python train.py --num_hidden_layers=11 --hidden_size=448 --n_experts=64 --experts_per_token=4 --d_expert=64 --d_shared_expert=0 --hidden_act="swiglu" --moe_layers=[0, 1, 2, 3, 4, 5, 6, 7, 8, 9, 10] --router_score="softmax" --normalize_top_k=false --routed_scale=1.0 --balance_loss=0.000338 --balance_bias=true --router_z_loss=0.001 --router_noise=0.3 --router_bias=true --init_std_router=0.0391 --lr_router=0.000778 --vocab_size=16384 --norm="rmsnorm" --norm_eps=1e-05 --tie_word_embeddings="early" --optimizer="soap_variant" --learning_rate=0.00252 --beta1=0.95 --beta2=0.98 --batch_tokens=[32768, 65536, 131072] --max_seq_len=1024 --train_tokens=406000000 --max_steps=5623 --dataset="wikipedia_en"
Below are experts of layer 3 (counted from 0) of a mixture-of-experts language model. Rows are named router (the router's row for the expert) and show model dimensions 224-447. Each number is 500 + 40 x the weight over its row's rms, rounded and kept within 0 to 999. Numbers have three digits each.
Before each expert's rows: "gets" lists some tokens that make up at least twice as much of what it gets as of all text. This comes from a sample of Wikipedia text that the model never trained on. Tokens count by the router's weight.

# expert 0
gets: "10", "20", "12", "11", "19", "30"
router:526561504480465523526510544476452464505477528451452582472554511447496461521544567503581563479420543479421458535563502512543480472488401529444476574533468571485461534539441558559504522486520587445554469480509476486521583472483527425518512486545485465437515540536533439535495411513521507564505556523490497496571452482561559546564471517465428528480503466560540521481520464511508478494518485553542506519452473518561496471490424567431537447433508441463466552477472500459440526523552536477491498473551375462427495505410520493497473531520521548514505477515492477508435485521504507479518546497520502559509475456502481561558489432459463593495517551441466534490491521499445562513531

# expert 59
gets: "ed", "ing", "l", "or", "er", "ar"
router:520475530451518478541499491489455467528467549521499591473555461420485509560525514491468513544492544512491434516483563471571490520472559461496507532478491576481422561487489475529491482514508448578534481562485514472491524534522490487529461514482443502503504517541503517520513437530493465474547530539572489445546442455513531554499511454465445536491565508544475479484448496505462463412508493501580525458467537531615483487492442541514528467411455462557476508464516542419541541471540523481530423474499535508466508494431483491518502498565451570533544515416491495545470470507564518468544474477560461495500512468520415517496497472433419553491467522475490424457556512547506517430453

# expert 21
gets: " of", " in", " for", " from", " on", " to"
router:480532492443552539526478513468407391448491522508433493486486466452503455544529542497482578516498542496529469527532502551544504467573488418505492499457452526511472551547437530466429532476511465516562468499482443454513488520535485602466498453562434420471466597492519513479518476508489545481568535450465502469491500548525522526543487539471500556476525485508492455498532431543546470454507504591500428444478483504537513483462504488530516479452463560441467505528472490485439467483529550459524420518541500557471519509422440541446473530527542480462544557465422476533451481499472482519519550528541487540526487485501486554504464519509504496515465475454439532472548488458486491471488

# expert 51
gets: ".\n\n", "\n\n", ".", "==\n", ".\n", "\n"
router:421549507507497545490512517488505432565486551501497530487554581464463503559567580473456554456439501562455531589513533434526528443468480508468559484562445508519479501490449537499433495477525487567565500496503521538577553496478486516489499511515505475547428602518455499532470415519489471452513523420530436518530450519510504528518516539463419469457527488559461509447452480500525505472439427552514525519473469508551419436526396498522520462459452486478514565520487495459557487447494561452546481465523400534428531548478540484507469521474506516530528498509474530558453480516533525526560570527510542521565498440506490556510475417547524529531564480486498504438493518543472558487467

# expert 1
gets: "1", "2", "3", "4", "5", "6"
router:454532539438528506516528539515446515470487527463440558515516506413529482525520459480465498539431477585436497519500451557511542511524480522518501560517448526487492564515550482601471543484493525450542462495537494503546502554469467460473458479532533461473535490548531505556562438478517444518517559531528513515552527513534550571468502480467435534449490559533466537502452502610473468478501488566597483480441454433484490452500411456514519498493453502455524516521466510472503535499532584481529423469543402486483601382462533481437466532524499508494456433546424481543484473537526559529575506517608486552544479462530470512516473477468500581485513483454473502550510554500529524489499

# expert 63
gets: "The", "In", " the", "A", "On", "f"
router:487563510468450510543415508435469447524475511423442513451506547456493414520539491463485567539405583554497523522493510506517461506521476479485453537535445534511452540489509475516462506516526506507473490433523544504528539554564526491489486536500514514449467528479503506526498405536507422533457529506514474448553471501526533461498463535464517518441546525520505474461447542511469550483478503491527485507536477572589412448541486548444485452456487504467505538475472444500550525485557559459531554487508476517477443521437539553548435511525544533529560434446444514497502465465548520509571556585530463508502489477536524496473441437495457524456520454472569535470483522508501465496416

# expert 34
gets: " was", " is", " were", " have", " has", " had"
router:484562556483498523459524496490474460533481505504522528466519518446504428563526522494456438481495463589486455482521499459492508460533430504494539536495470521472474513517495456546548500431531519531524477517580442515518519501479451559506450517518485448467575522504585538522470474485548471550478460493489492485557448555600548548513473497489429514502512489538542503424497479516479416472443436563557480499513452499616495490442466519463523456449433523537470597439551464485513521432488601464472512462417435489543510549448533460500480512502561494529517514525470488617393387476479536510494495514500476521476510478524479563555537481515523524486567465421503500523557463557477470443526

# expert 3
gets: ":", ")", "\"", " |", "),", "):"
router:441519530455566518444501515533435505557484502519536497493535558452466467561521526416519543534476493595454505506487511500510401421521494426491541531518476557495439470577494502524421538515500484491508433473557539536479548502566439513429522500492422474467484603508478479493494453454523477462543530538553520473518465494515541450509462496514495535473516521527541488484471468528453463448469506567533534466456509472531515473507447534484540518486471494448506515420510510434532546532523496491502483544451424526448538474477528498493511495514548506562552495513499537575506476505465501498559425556571460513542446464508474551503442427413411548486507508492477497508478506490463517494439

# expert 14
gets: "\n", ")\n", " |\n", "\n\n", " for", "\"\n"
router:418463509418574494498471475531492496472519580438525522462517553503536497521576529492567520540444503597539467569503574522497470446548547500488514497547457499480504508541420500478470508479479460472535411459535447497469517505476507492494428512537491509518436558559484501501483477486479497506533502472468491484617505519514551530535458456460485481451507447532450522433525539485518472465471512489572484533470455488566461516463454510476516504437457472465467469433537503488497516548552509498543471519470491536453507507416520488400535507501506508535487517479477406567486536570535585510588566471620493480549448480480396576524539385537488583529575466506513469445510459514529535478489

# expert 42
gets: " that", " was", " he", " had", " has", " became"
router:392541524403521500504565530474470497530524498532519544437575513529452505548553446417486461492500524592422416520512492509571459495496469509516513494529514527473456511512515457567560532519500485491571509500523498457470530545504460472483482469522500401494443476556579458553508448452527495481508508421553481513491482480473531588480490535475477521499576452491493486468483523511540432499513454490538467531486536506557478477552498545473513425487516480507457542498472501486457538522539496429472485503444504501405522527456516548489505548526553508477508500511464492580408495472494515471492527570538511508503491510516438514536519496476435483494551455484482465490536600523402533446538

# expert 47
gets: "ly", "i", "er", "e", "k", "s"
router:449552510502511542537479602515480527501485512499486570453550483472566538529510505473507459540446497523485492549537497501463450486499473460531503512497508508475441561598479471471503493444508537524511427450557475508533531517518451486498460459495469458492519579567436484498519500480511489513468480537515508457633488512480538544509480534507537485504489502539429524480518466495528497513491477481549474498514533499551473453513470515510499489522478522501499550473500512431537477492551551407524461515572521482571528593507552481519449530521530552576524533475501501584397479527492518502546513510574446504523462498498399575496495494530475521490547491454465488464544520527501565506522

# expert 10
gets: ",", " |", " (", "\n", " –", " |\n"
router:425532540436509506502498530528411483498554591528460503471553479521479431555547553493499509526529538518423496517520493415514438459481449500415516463468497605454429488564537459543446583513489525478463429527530527493465533520485483518490516475489478427445488563492518494510445446440538499512549547536519553472535484486584546531536474524414475519436516542493450474486490494511565453488545468549550473488501471495513486492522398501467501443418519479452477512539535437462486486480506507424459486489552475504504562418453527508426530511549536520474495515493476453589480519557486519549537469492546529435547491490526521574539450462475484511467472480512460514468502583501457489483415

# expert 11
gets: " |", "=", ":", "–", " –", " -"
router:479516509480506489526506542456414504551442544455453520484577587463473498495524512486445499462454497503433479554543502421572442441553410515483506511527543610476523509531419488557468589466538513483498495438533532494443519530469525541491506465500445494517493569542526489506536443529497457542527537481515478443569419563556513499511447445441561502464540516557485481479509540562499484489496467482576483466480525503553482473469463530525504489492494570546495515494500481475519476478561526515486440481423512540448540521442531521470501515484512548536532477513524505509526485550461538484526563576567496485514424378538428467518477478515577518526509499516548481454522504506459506477480

# expert 5
gets: " in", " for", " to", " of", " with", " as"
router:502554547373488500478497480453495468488508512518521523435580526439489445575513535463476514514415519547455491490568490573544558465521478523442518538509434521495461559524490464518481496431539526516557510502531452487554561515502484477430512492503489491493509592552484471539471464513542480499505569474524438533518447483521555562455455504542426549488562482492493511438492400598516465467463494575578488467459516497602454506511458493485507434468437509502482585479533464507471481528487542464467430467522477587540522537426507522452496533494536532524564514490434466559464491494471506485508529493581493429551493487473508548527456468489522486507502449446497480431560471545506524452495

# expert 27
gets: " ", "B", "S", "M", "D", "T"
router:424509480442473498521529553460528515527469560455451535417501547444547449483561497432525503494493501577444529513476488481536472466540470468522542563481479548535379514544453421580487481416546494470524462422501499507495568516517484505453447484490471371475502521592480478551502537435483421482454533492555444521507487541519522493533501496420493516465451478465468605471486464548471486467433468547634481472511474515582491526496425538484484436471522509465487537444550505489485502516524578443491460466492474479476536500456570547507537550488509491494496508436475474532479515490510521572635509532563542539503473460557476554433472469510506572517529481450530535482494553507466462529479

# expert 40
gets: " was", " is", " were", " are", " also", " be"
router:424545570493512527493481557511521455529500487507533567419485507461535452555496525466497445504524546575439471516527440495494462476482438447500537560525491507528431509558556474544555522476481495525540446494524461525497509496469466566449498534549514437447522519524529563537549458501560461455549521565507493490543499523539538577519444542428469471411518562498472516470430532539538397470502464516537447448520496514623476456506406542465516448469511530441494552488499422467442531540504526508544467515460516493471532551487548481473510540563526523540484486471471516531473469501516532498555516525493486482493534490510463536520465450495495501511480510448443512481535549525415569470497

# expert 62
gets: ".", " to", ".\n\n", ".\n", ").", "\"."
router:502536553454521493509481516495444483533521513509487511453526533455437471535484519470494571442441477515425463502458468490560499508505490428446511493491522548490492528503461473545468516497505499551556550516464508476501520479488486532484503470516478485491458517527488437528514438477448428518544559478538466499548447511536567538474418506536432548471529575592429529504523423581458482467554447509488425483485507517583487461522441538521548496493524527463481536491507426482526453508511507456421483506593487507451488423509522464520478552540522540496592493487504550562444525526486527528532561498528412451502445438577494556488491382463541519511543507512437483490570495556522537441467

# expert 55
gets: " the", " The", " his", " a", " its", "The"
router:481526550431483535504487548514471498562500531512439592477534532425505517591518537488513483572424492509450505511527513535583494431485459521474510519469481599517475455554542449524419558500527531467527507477534524518534479529461464509479490479539518470502490519527535479598447450496490453528485563470528485443588453503526550530564496548480555505472528519507488495517546535564521432488514400501595502517437484504496466446498468539524471465429501521386476541495509493482473457409546548423483508430534453473454503468388551487485484483471527534539527528433466439569380451492535543489595514530532506499488458481452476528488480549500489521505502458483518524465572496513477523495441

# expert 2
gets: " a", " the", " an", " two", " one", " three"
router:498505555433523530497459571470413497505490495487484605465457506443526491531532560490472491479508441559459474496499541391541405417533499415475531541500475540523429477503422470524422527471533544479539536455519470463576542514475468539479426482478515453473526576510508484553462435476442401589482537517520471512514475485561588525628479550504530548462504528527500514459480500552496426504561491524528474466484446448520496461468424561533488408464502487477437543494494483466475499481531544468533492444485474487448530473476487551441471569475533511530503504436472475493442449486520494559566492531525529512510468494534493579518443441456482535523495529506474519489545509483454522522461

# expert 53
gets: "M", "B", "P", " B", "R", "F"
router:517542477442489522448505566471501412486495505433538543502556552481551500492537489502544566501490473494508454519565483423540509464469452442455480576477510546502470507580470470542505533480544586530524462482528515507453574497448503505478534499453425440484554546536516539531468420486528506473535435519549512457589414525518555511478434524486506562455495510491511491498486501546513480492479482517550510509438488528551481442522422502572518500454503485509503495494494434484516489509618515462536465538494491499526527485484534499436500563533485469480472524455481461543497486561563506509586515476521443582492450397521433528471461455456440507421498533437488494455505524451515479491496

# expert 37
gets: "′", "″N", "}", "h", ".", "al"
router:470533475458483491505468558501431434479500573451460562490495496434517503489507533497483455524471461527472480512527424492540475434524458512534527494464516503436423493501584435545514460526509483505494459448475496453545529571538438523432420526487490453432533548503441473557507489494489504475459457579548461450544513543519557490472446532501516546470545535549510463482474448472532423415474454549509498481495485531482429522485488479480493456461515478498522542478513493482512485509515529487506475520495388536457500447468575430422557514543573417509507448514450514566448459542512547581537532534473464494495459487510448539473497428567525558526542469491491471500511444564462567467499

# expert 38
gets: ",", ";", "),", ".", ")", " ("
router:505545505466504498472485519483399389554480526449474485469563566510514454556521495430553498553441548493425499563499537494549476427456454529492556530449415576492453477530469462556496533466582507451541483496524483501555574525512498482408486452525445502445495554517542415534469464498546512542518546527468560433504405500530491474511508535459468546491523530477490484444482477583520423458522475509540512497482430486574477496526467540519507489463435485510414541485515448461499524463489566446470451416507433470458484506441550476430523500535498530550479507483435453552500469448501491506543478472504497527509511445523507561503563525534439525490547567527478546489588540535502479454485

# expert 15
gets: "0", "2", "1", "3", "4", "6"
router:441494528498552545480501603464423520478483592498478551457484511469542476581526494515541503550535474516506421520566450549503514453478489468488584516492489543491453495525518528546470518479511576470547536478512563522531596504530479480509477503540586547509498544523544500549440469521495465480533556538525512492581462525460598528488509545498450583433491544560501497459478503483513519475510508516540480472524529507539419515500436520531528477480514516506457534490516523524468482458560464469537499400551477514480530509532575486451489543544569462524530548497466484536431486558498530477577521478566451514500411391478502544497509507462468530465528415461475456389505516478513574501464

# expert 31
gets: " and", " |\n", ",", " or", "'s", " &"
router:467466484486443538536476515491443469555510615449463540434573548465525494545543547509472494524462469509521422557520523534550538471514515462526508529571418561494464486529497508562415516468528514508523441543556493517541507535496497538474418500530443468471503510521454449557562479432461418535474509588499477503540527479549532512599472550503485487481528503473437493470506463502473472401543451523597457509433443554535469469457415520471474471477487517539518521538489519490539433434557529459516519448526467438531543472512530488480491537512512465546516515459496446565493484534463548533532547494470437454507528456481480463526551399492510466466521432464481534531477504550491494480506